config.yaml
d_model: 256
experts_per_token: 3
activation: "swiglu"
lr_router: 0.000803
norm_eps: 1e-05
tie_embeddings: false
Below are experts of layer 5 (counted from 0) of a mixture-of-experts language model. Rows are named router (the router's row for the expert) and show model dimensions 0-255. Each number is 128 + 32 x the weight over its row's rms, rounded and kept within 0 to 255. Numbers have three digits each.
After each expert's rows: "mostly gets" lists some tokens that are sent to it at least half of the time; "comes before" lists some tokens at least twice as common just after its tokens as in all text. This comes from a sample of Wikipedia text that the model never trained on. Tokens count by the router's weight.

# expert 7
router:192119102179159087105139164141103084113131135090126095170112134123136158139102128161131176098100079110116055155165123151081119080158169083153142122168160171103089161151165092200112111081184141109113081099150148133137098168127136103091103135145135112165122150142182082095115134119109195137182146122091130138136112130116123116110104140120155131133117117136162114132113213170123200193070142117085140124100108166093136057180134164107134150097129065082130131159132133189115084150160109107146166135123119109108119085092135101164097187140105188145082137132134131105080172089150127182092099135143154164117085090069084182128153179137121138195116108073175087108207087117142137163136148139117105084095139101132139163094120171157104062092211170120113078163140126156139135102100071
mostly gets: " from", " between", " as", " named", " including", " around"
comes before: " the", " a", " his", " an", " its", " their"

# expert 53
router:133136096101199164132114121134130077147092105130139133119120124110092112134123098159137070131179201109150111119076115148112105175092204082152172165065113157207112078115165056116070136178106186096092154151150166132127077159101180144066115121201144153136107141099131206086166108127174182142103113103098093126094166172149140127124139140108178141099105094115125123149094095168144187151125138127156131103090131165133135149171154158175139140167076142145139184131111116136138150125155092126111101121191181129119134108138145166177120131096109127178068179159133155103120078084062157141130089113104152131136173175139148103143194087103134125082176139128136113175161137148118105069171127080133137080174070122130155144113120115145094088066153119161107154125165102105119196172131084
mostly gets: " over", " served", " for", " near", " through", " along"
comes before: " the", " a", " be", " his", " its", " their"

# expert 47
router:106145139184100110123081177157150073143124145116159146182067174117152089099148142189171127129095149091133175134156155173128117127168147176094113155152157142097107142148134130063170051064127133113135118155146105172148125127181097180105113086149110129126167132137127175086137117141144194174133119147159140161162134075177131141188116177168122170121122130174092113146182116093142192095117131092094062150123165078183111144102144159147055180178127110116162147148130108137123123133120094085069143112103106156115090130079173097133183162138143185156183091170137117172093133137112158152121110136091140117092092168084094139098131116153096175158109160154111174165065191091106095127134140129157137132081125113131155091078179123039131173107116153052136119146096157147178175120124115
mostly gets: " began", " had", " due", " having", " wrote", " have"
comes before: " the", " a", " to", " his", " been", " that"

# expert 46
router:140123130101125090083108155136147148116205086169118131127152144143103141130138133129118112144082175123123129140124112149134094124129111125143134150123147097153128076120141158159085091112149079111113102133189113119133101159124116122153129097121063105116122096085098087104141093161100137155142120068114128083117122087133134084151144125137171165177129149119166123088100132147145160135170094173061151116091138181102088138128115066081086141098148129192116175146087141094109138149181142087140124092180132091129096161144135072052166098174102147070074113136104090125055179146108160114074113171098161095125114144176138110153148157178101151123176152201096132054118112146054146131133076103156112132163124109107209044056108166070213118124106152140082158073063162178101162148166130
mostly gets: ",", "),", "\",", " ,", ".,", "},"
comes before: " and", " the", " which", " but", " he", " who"

# expert 62
router:163169120086082189151129179121116123070162113140096118115141105104146107113112119105122168127168143139155095163060118081114106074103139178158167169155127148140082138100149091098085108140108108132155126120109104118074060074110087119148126108157111121121141066116141104156145125130090081091120097112092211093167056124116134133131084155084127084068088154081120163179091122085111143132143086132120159155145137071154116112111174161084081116164091142117147138079139087154142176143150180114166143117122099117071091167076125139119173092120122144154151154122131160149152150084158161123138127152096123117157143124191152153126109182116102140133129141165148088054091090140123165156211160094081089193092148115112166110133183115167112208109163172143098196123154145103098058090178184
mostly gets: " Clade", " Phylum", "Scientific", ";\n", " NRHP", ");\n"
comes before: "-", "=", "\n", ":", "|", " States"

# expert 33
router:181141183091062151110124140143205125095081115187119165100148096138141165123153173165150081170105116116101222048124133116046102137169116118091119159113135117147141116089139071164152105085088133097078172117166106123087153140097163080171112147097114127115061088118121167110132093114158113112163190085147174189144114096167153145150138103088079161167131083157110109138126155139131105078097156097137126098080161148110136144150088123112107129131196139120133143146121168185167176082122131118107094136155113082139161169177123091093117150109173138162120116112141108067163131106060158152111179075130196095094181132139130100140137099125117134108161100079121100066075159122127102080068148113146108147079204127138086123162186159133125127121131176141172150110110157108119084145117130
mostly gets: " spect", "end", "ogn", " MPC", "urd", " graduated"
comes before: " ", " —", " %", " \"", " −", " +"

# expert 27
router:054112061051110123129104152134089171123141099124111099135085062108118132140152103112103137070143134103156119109130112167121201121137177123146071122138097171140106135091132113073129150155070082154154148141165147122133087174141132109121114154126091175093131153076132169180145161166114163098161149095091094145076171172080134158161175109093180106156090117122121132071107107116124094150119119091174141130111110110142163127119095097170115101137126077140112190103103076110186080114093153175111099150152144190148133090079175174188116097126115069149134121111187220130116149151157155123118185153080136062089176109138159092132107153190133110102121116107167086114085083136165099150099095095091098136158129131104072106113075087165147106103144032133132091140161127117149115088152137
mostly gets: " sq", "104", "300", "210", "102", "/km"
comes before: " |", ".", "%", ")", " |\n", " km"

# expert 56
router:094121140066145132144135145119089164172103165162080119095096125165143126155085090105146108182156110123062121113119093117128109133137104117146095129086115154168156115094115156050103129206107213078142134143139127107167137127123106077112134153082166144124127130099153116201138116165168193083095131128138082110131117109136186156105155105108178150134180179063111136074134153109131121142205145133209153113113072081123139127089174119125134122141135062125126160156167112086107147124124103192171113178095101218118076126123109115056087106139091058187142126110101122138163064123156136139157125139124129097112064110125144136072136144128170103134159153114150150124215100162116129160128161144086103102055100175160137123135069138150084105144135095102109124143092084159111157151151171
mostly gets: " October", " December", " November", " July", " April", " September"
comes before: " ", "0", "1", "000", "2", "6"

# expert 6
router:187167150148163091104121120119129125089132067092121147108140099131110072154188095123114160154136049158116147193119134058121076187162133150071107120120135113083142091160189194135156168130169081174122000139121135134118140141123144186152098145170142105154172164102116106136127156136054104119136117188169164142153139172107106076127100165121094152103130118142114102155140155100118117101139099147109134098188118149117154177157136149102159133089107140146137106138113129116129118126154094138162170111173150217146117097074170106127120131176120101083155132106140140164115099111119137139118170120091094125103142174046156173134101101181145122107121088177132121146183167075231113082138123095134145105158135094127153069151108093114101177106146136102142111128146092185118128141118206
mostly gets: "ville", "ette", "za", "ić", "burg", "ka"
comes before: ",", " (", "\n", " and", "'s", "\n\n"

# expert 19
router:130194172122107203189201134145096096125101154118119045069127185134105121068143115113147130099091097112090115110098144151110042132112126117191141170076132108109055112053127121137088083116110136123189176118106126110134120142147150147149138124168107098144101074141112046094098195124082121074192123090119144143159145131179104123128101079087168109129126122135138091151079134039124123152176137132193100127091122125178180121115096143151136158094051102168144124138172133156180135109172130182127138140088082139069134089146113176119087089168183134134124115129166083172186106129136137119159130175125156123096178161099126131128093138130118069179108142114161113102093115113132113077131158125063114138129113114178149106131113150171150187122147122112129119098150148114105106097153145
mostly gets: " Coordinates", " Genus", " Website", " ±%", " Length", " Released"
comes before: ":", "\n", " by", "==\n", " information", "(s"

# expert 50
router:103108132106129189141097107160124072118089144091125144137062160088137071106149133119176168125109062120120147107199196116080162122104165125114095171169136099173117141132156060089134099075184192077130106110136153137144095169103050119109111121121144165133114114113117187142097128163170100138159122132163084112090156139120099127098131134152204106083125127086098097092138110076153138114126112122128131120165182089141105111111180111074134140179062086141167129138121115109165139114144086172107164127119120127133129093148138150138161158182138161139128160160136138165092154167078133102101109170121131135160065112069101174097125125153098167181114147155093155185080064097143120164104044099102181135136112178143172094060147117125086100162122163127116085173177111085147058173156153
mostly gets: " first", " used", " played", " published", " located", " held"
comes before: " in", " by", " to", " on", " as", " the"

# expert 3
router:173130103195143108154092145112159164071096102165149101113126139182149110158104164145136115093132179202140158082165097141165087131086085113096180138151118137099098137170098154139130129082088090174071125128149090085089184077137107104122089123127171207083139091132101155090143151168143104104118124089179132111150153145158155159127172137149131119122069135163157121171165160128161188134076111186143143137112077064162111135155155103174115125141100127109141129121126120152111151075131127098137163166136075104165148184127117056124103192139120150139090149148140118133032140137101139177098123118076121174146186108117174118186140079094141111156156104128128142137148102130098092137084090161071096099117103188150188101198131138083076087104167175129135080090113153149068162109143099
mostly gets: " :", "%;", " -", "\":", "\"\n\n", " With"
comes before: " ", " \"", " The", " Green", " A", " B"

# expert 16
router:158075104134153126144086100123160143111118126083111120131090099149112069140153121131091138127113159088103136108151138164115125157120078158129156159099105127145106155097150137136172166154122063123099058174118166188137115104109096122139187110152062110089164151146137109144093140129118136140093151172174106076152111050129109095175094159090051085173102092086154150146062048091118112108135125143081061132202130118134136130116112114177178143121066162117095113113127175092142149171136131175148156106122175161141113133128115149102078158135121201144114141123149149188155135113156045167121115176137092193126056102104112151126148133151167143166073126171134147116148168136191083150152172155154135139181120108151160102067108095134117132161055040089084166099163140100124139139121123
mostly gets: " Committee", " officer", " league", " professor", " politician", " chief"
comes before: " of", ",", " and", " in", " for", "\n"

# expert 9
router:127086137120096152106057174130111129102128137107183149110126126150169087116175097127148101082163154192088085115137180123107154089197153158126183131130107156089133084105148148165100096098105126133108115141103159155146211087141114184104208085118164146087154127122089167140064167086148117079129115063110152136131106140114109067099109182202190115152124114095132136160068102129110133119114145136084114083102119134153149096091106119096164178140122144114136142194180130106072156141115139153151162077175105107127108122148140120152096137117179086133075143094133139175135138161135103099079092151136136158139106137095114132113095083125129109112069147114160155173156147078155114090131102140134130102200090143171077070117137120151110067102137040076148168081113057114104091163061103
mostly gets: "ions", " games", " areas", " services", " players", " students"
comes before: " of", ",", ".", " and", " in", ".\n\n"

# expert 0
router:129180114134058154123109161146068177162119159100154159120125161078089126094193067112162149110196131128072121088096185141140114113117173127144164166154144140131125150108109145096129103152150110112138092149132089166172176099168143126100148091152140062156144199102114164175061093107112088089134095127166090169141129091111040083124129128102142172143134080140119151082150092132147155142106109163059058101117163098138135109125078118087136210099155056124148116166142147105071159117132087171116142137147117141130140168098062157125128118140139090106111081111147122136074160152110082107143174132198100106157080070126097113128106116113167060150121165066140116162119157077156119134135152134148185147174107148084107122086111103187110129092104120088113138124138139086089064152083124
mostly gets: " events", " history", " life", " songs", " films", " elections"
comes before: " of", ",", "==\n", ".", " in", " and"

# expert 17
router:092081127121055136090138156116182082083149131165163078177159097130107147085161085097174103151183135105162103128140132154115125104173123124104183133092176145180099119147175171187160093114143113122125117158195167137132167150205090138163143105092096138188127107113088090111173156143141178105138118079073130161095142110116180099093142137164138079122063114124138136104114121114139155096117158162109136155109150103146112118080110090084130097123113096134110122126102106079111160162178114081124152144137070146140101120157158071107194159140114114163103086143092117065124137158116185153085066114152124148091154140099132125115138149110133126106162136101115140126139135143103126131187118120191157149127083104114194079102156162099215153095130016128099094077084166048131136118118063
mostly gets: " but", " However", " if", " though", " could", " when"
comes before: " the", " and", " was", " he", " is", " a"

# expert 41
router:122089147142101109146175118181130196113178160117132137190094097142144077103097130067138156110097134133147112110077091156152091153125133140144107066164165149086114118141094148171075140117159163178134154108119167095162118136173144094114124120157167180141155148100143192124172127129120183093135174113125114100094146168131139125122175147121160102167121187089181081107156125120126112104182160163116108097126094111114132101043106138160172129118132088158129135087137054100136104164129147179131107163072109116170138056186140130203120080103144075103134157125139155119124116179167044113159175166126143138087132084078156119110164111146111066103127113088118175132131136089171184086124110092087059171103127207137084183157120126122145137120101123176142163138136138105224091137133111
mostly gets: "199", "198", "195", "196", "194", "201"
comes before: " |", "5", "0", "6", "4", "9"

# expert 36
router:076202174203136184126114155168105119145097159119118169135161149093072160113120172093153116184147187134109152121117075143103107078103118168139144137080133117180082111143150146136124168111074161161167170162093073129177112127126121131126128158180155115171054137122141082137106119067054111099181112146144136115129141075076129140091089125062090157136112139147175121151123088174070078130123121135092128114124146121150101182118197106179160158129103146109099156078084118178094146180095151115085138158152130186114107103148120108188075131104118146100174121110167102136161128172129141165127123095116146149137166126176133133149161093096218122147130094100145076148123104166080114203103156099108134112131154161088189087121129142094191133154091181125128118174136167080163120134145097
mostly gets: "==\n", "==\n\n", " =\n\n", " |\n\n", "===\n", " ==\n"
comes before: "-", "|", "==", "===", "The", "In"

# expert 35
router:167072101134164105143133118127142126127067135145077089143183129090108073124128117159180175064160140103109195131163159088139172105182108114129141145122168122137115181133098108092129161130121120120130145182098123106114144068180127127100102081078119110106090102121132077136086171158158154138113121105154100163151174124181132138102068157119175114189175130072138155170178103131037083124105112161128180115135146101171102101172099109102114126113128116130097122128095130182136152124137104085121079162168204173140185150163102068071112138105118145151154093118144112129159108119157096083150135083166114096149126136172111144130195123072153135183179070171134074099159056068097175123132164090142162145139093131159190136121162100094166101125082144113130123140164106139075159189171140
mostly gets: "\".", ").", "m", "-m", " ±%", " rob"
comes before: " The", " He", " In", " It", " This", " She"

# expert 22
router:151154143133228142152122101155136146046143086165105165147126132140105171144123140166142122138084167122074143113176151187169170129114108126136152135139106090092187157162140065109194191156145096131095105094144106156170086119180127135151116109114117079093147166107147095159146104177162119144113097097097130115104188105130173156154132146100109105093129084116139097169111091119134130107111092144085092138148129149091083192139126133139109150079068130169111144176061187130179092090173138113150140125144110149111190148109067089126127124145080148119146152123124084120082162170124137082138120118081112128116098107192194150065160118109191127129142135199116145059094153145129117163088153153149111169067102133088130169137134116097168119082110192129083169074071113199116113108162149
mostly gets: " Nominated", " Formats", " SRB", " ARG", " Episode", "–S"
comes before: " ", " L", " Italy", " Episode", " who", " New"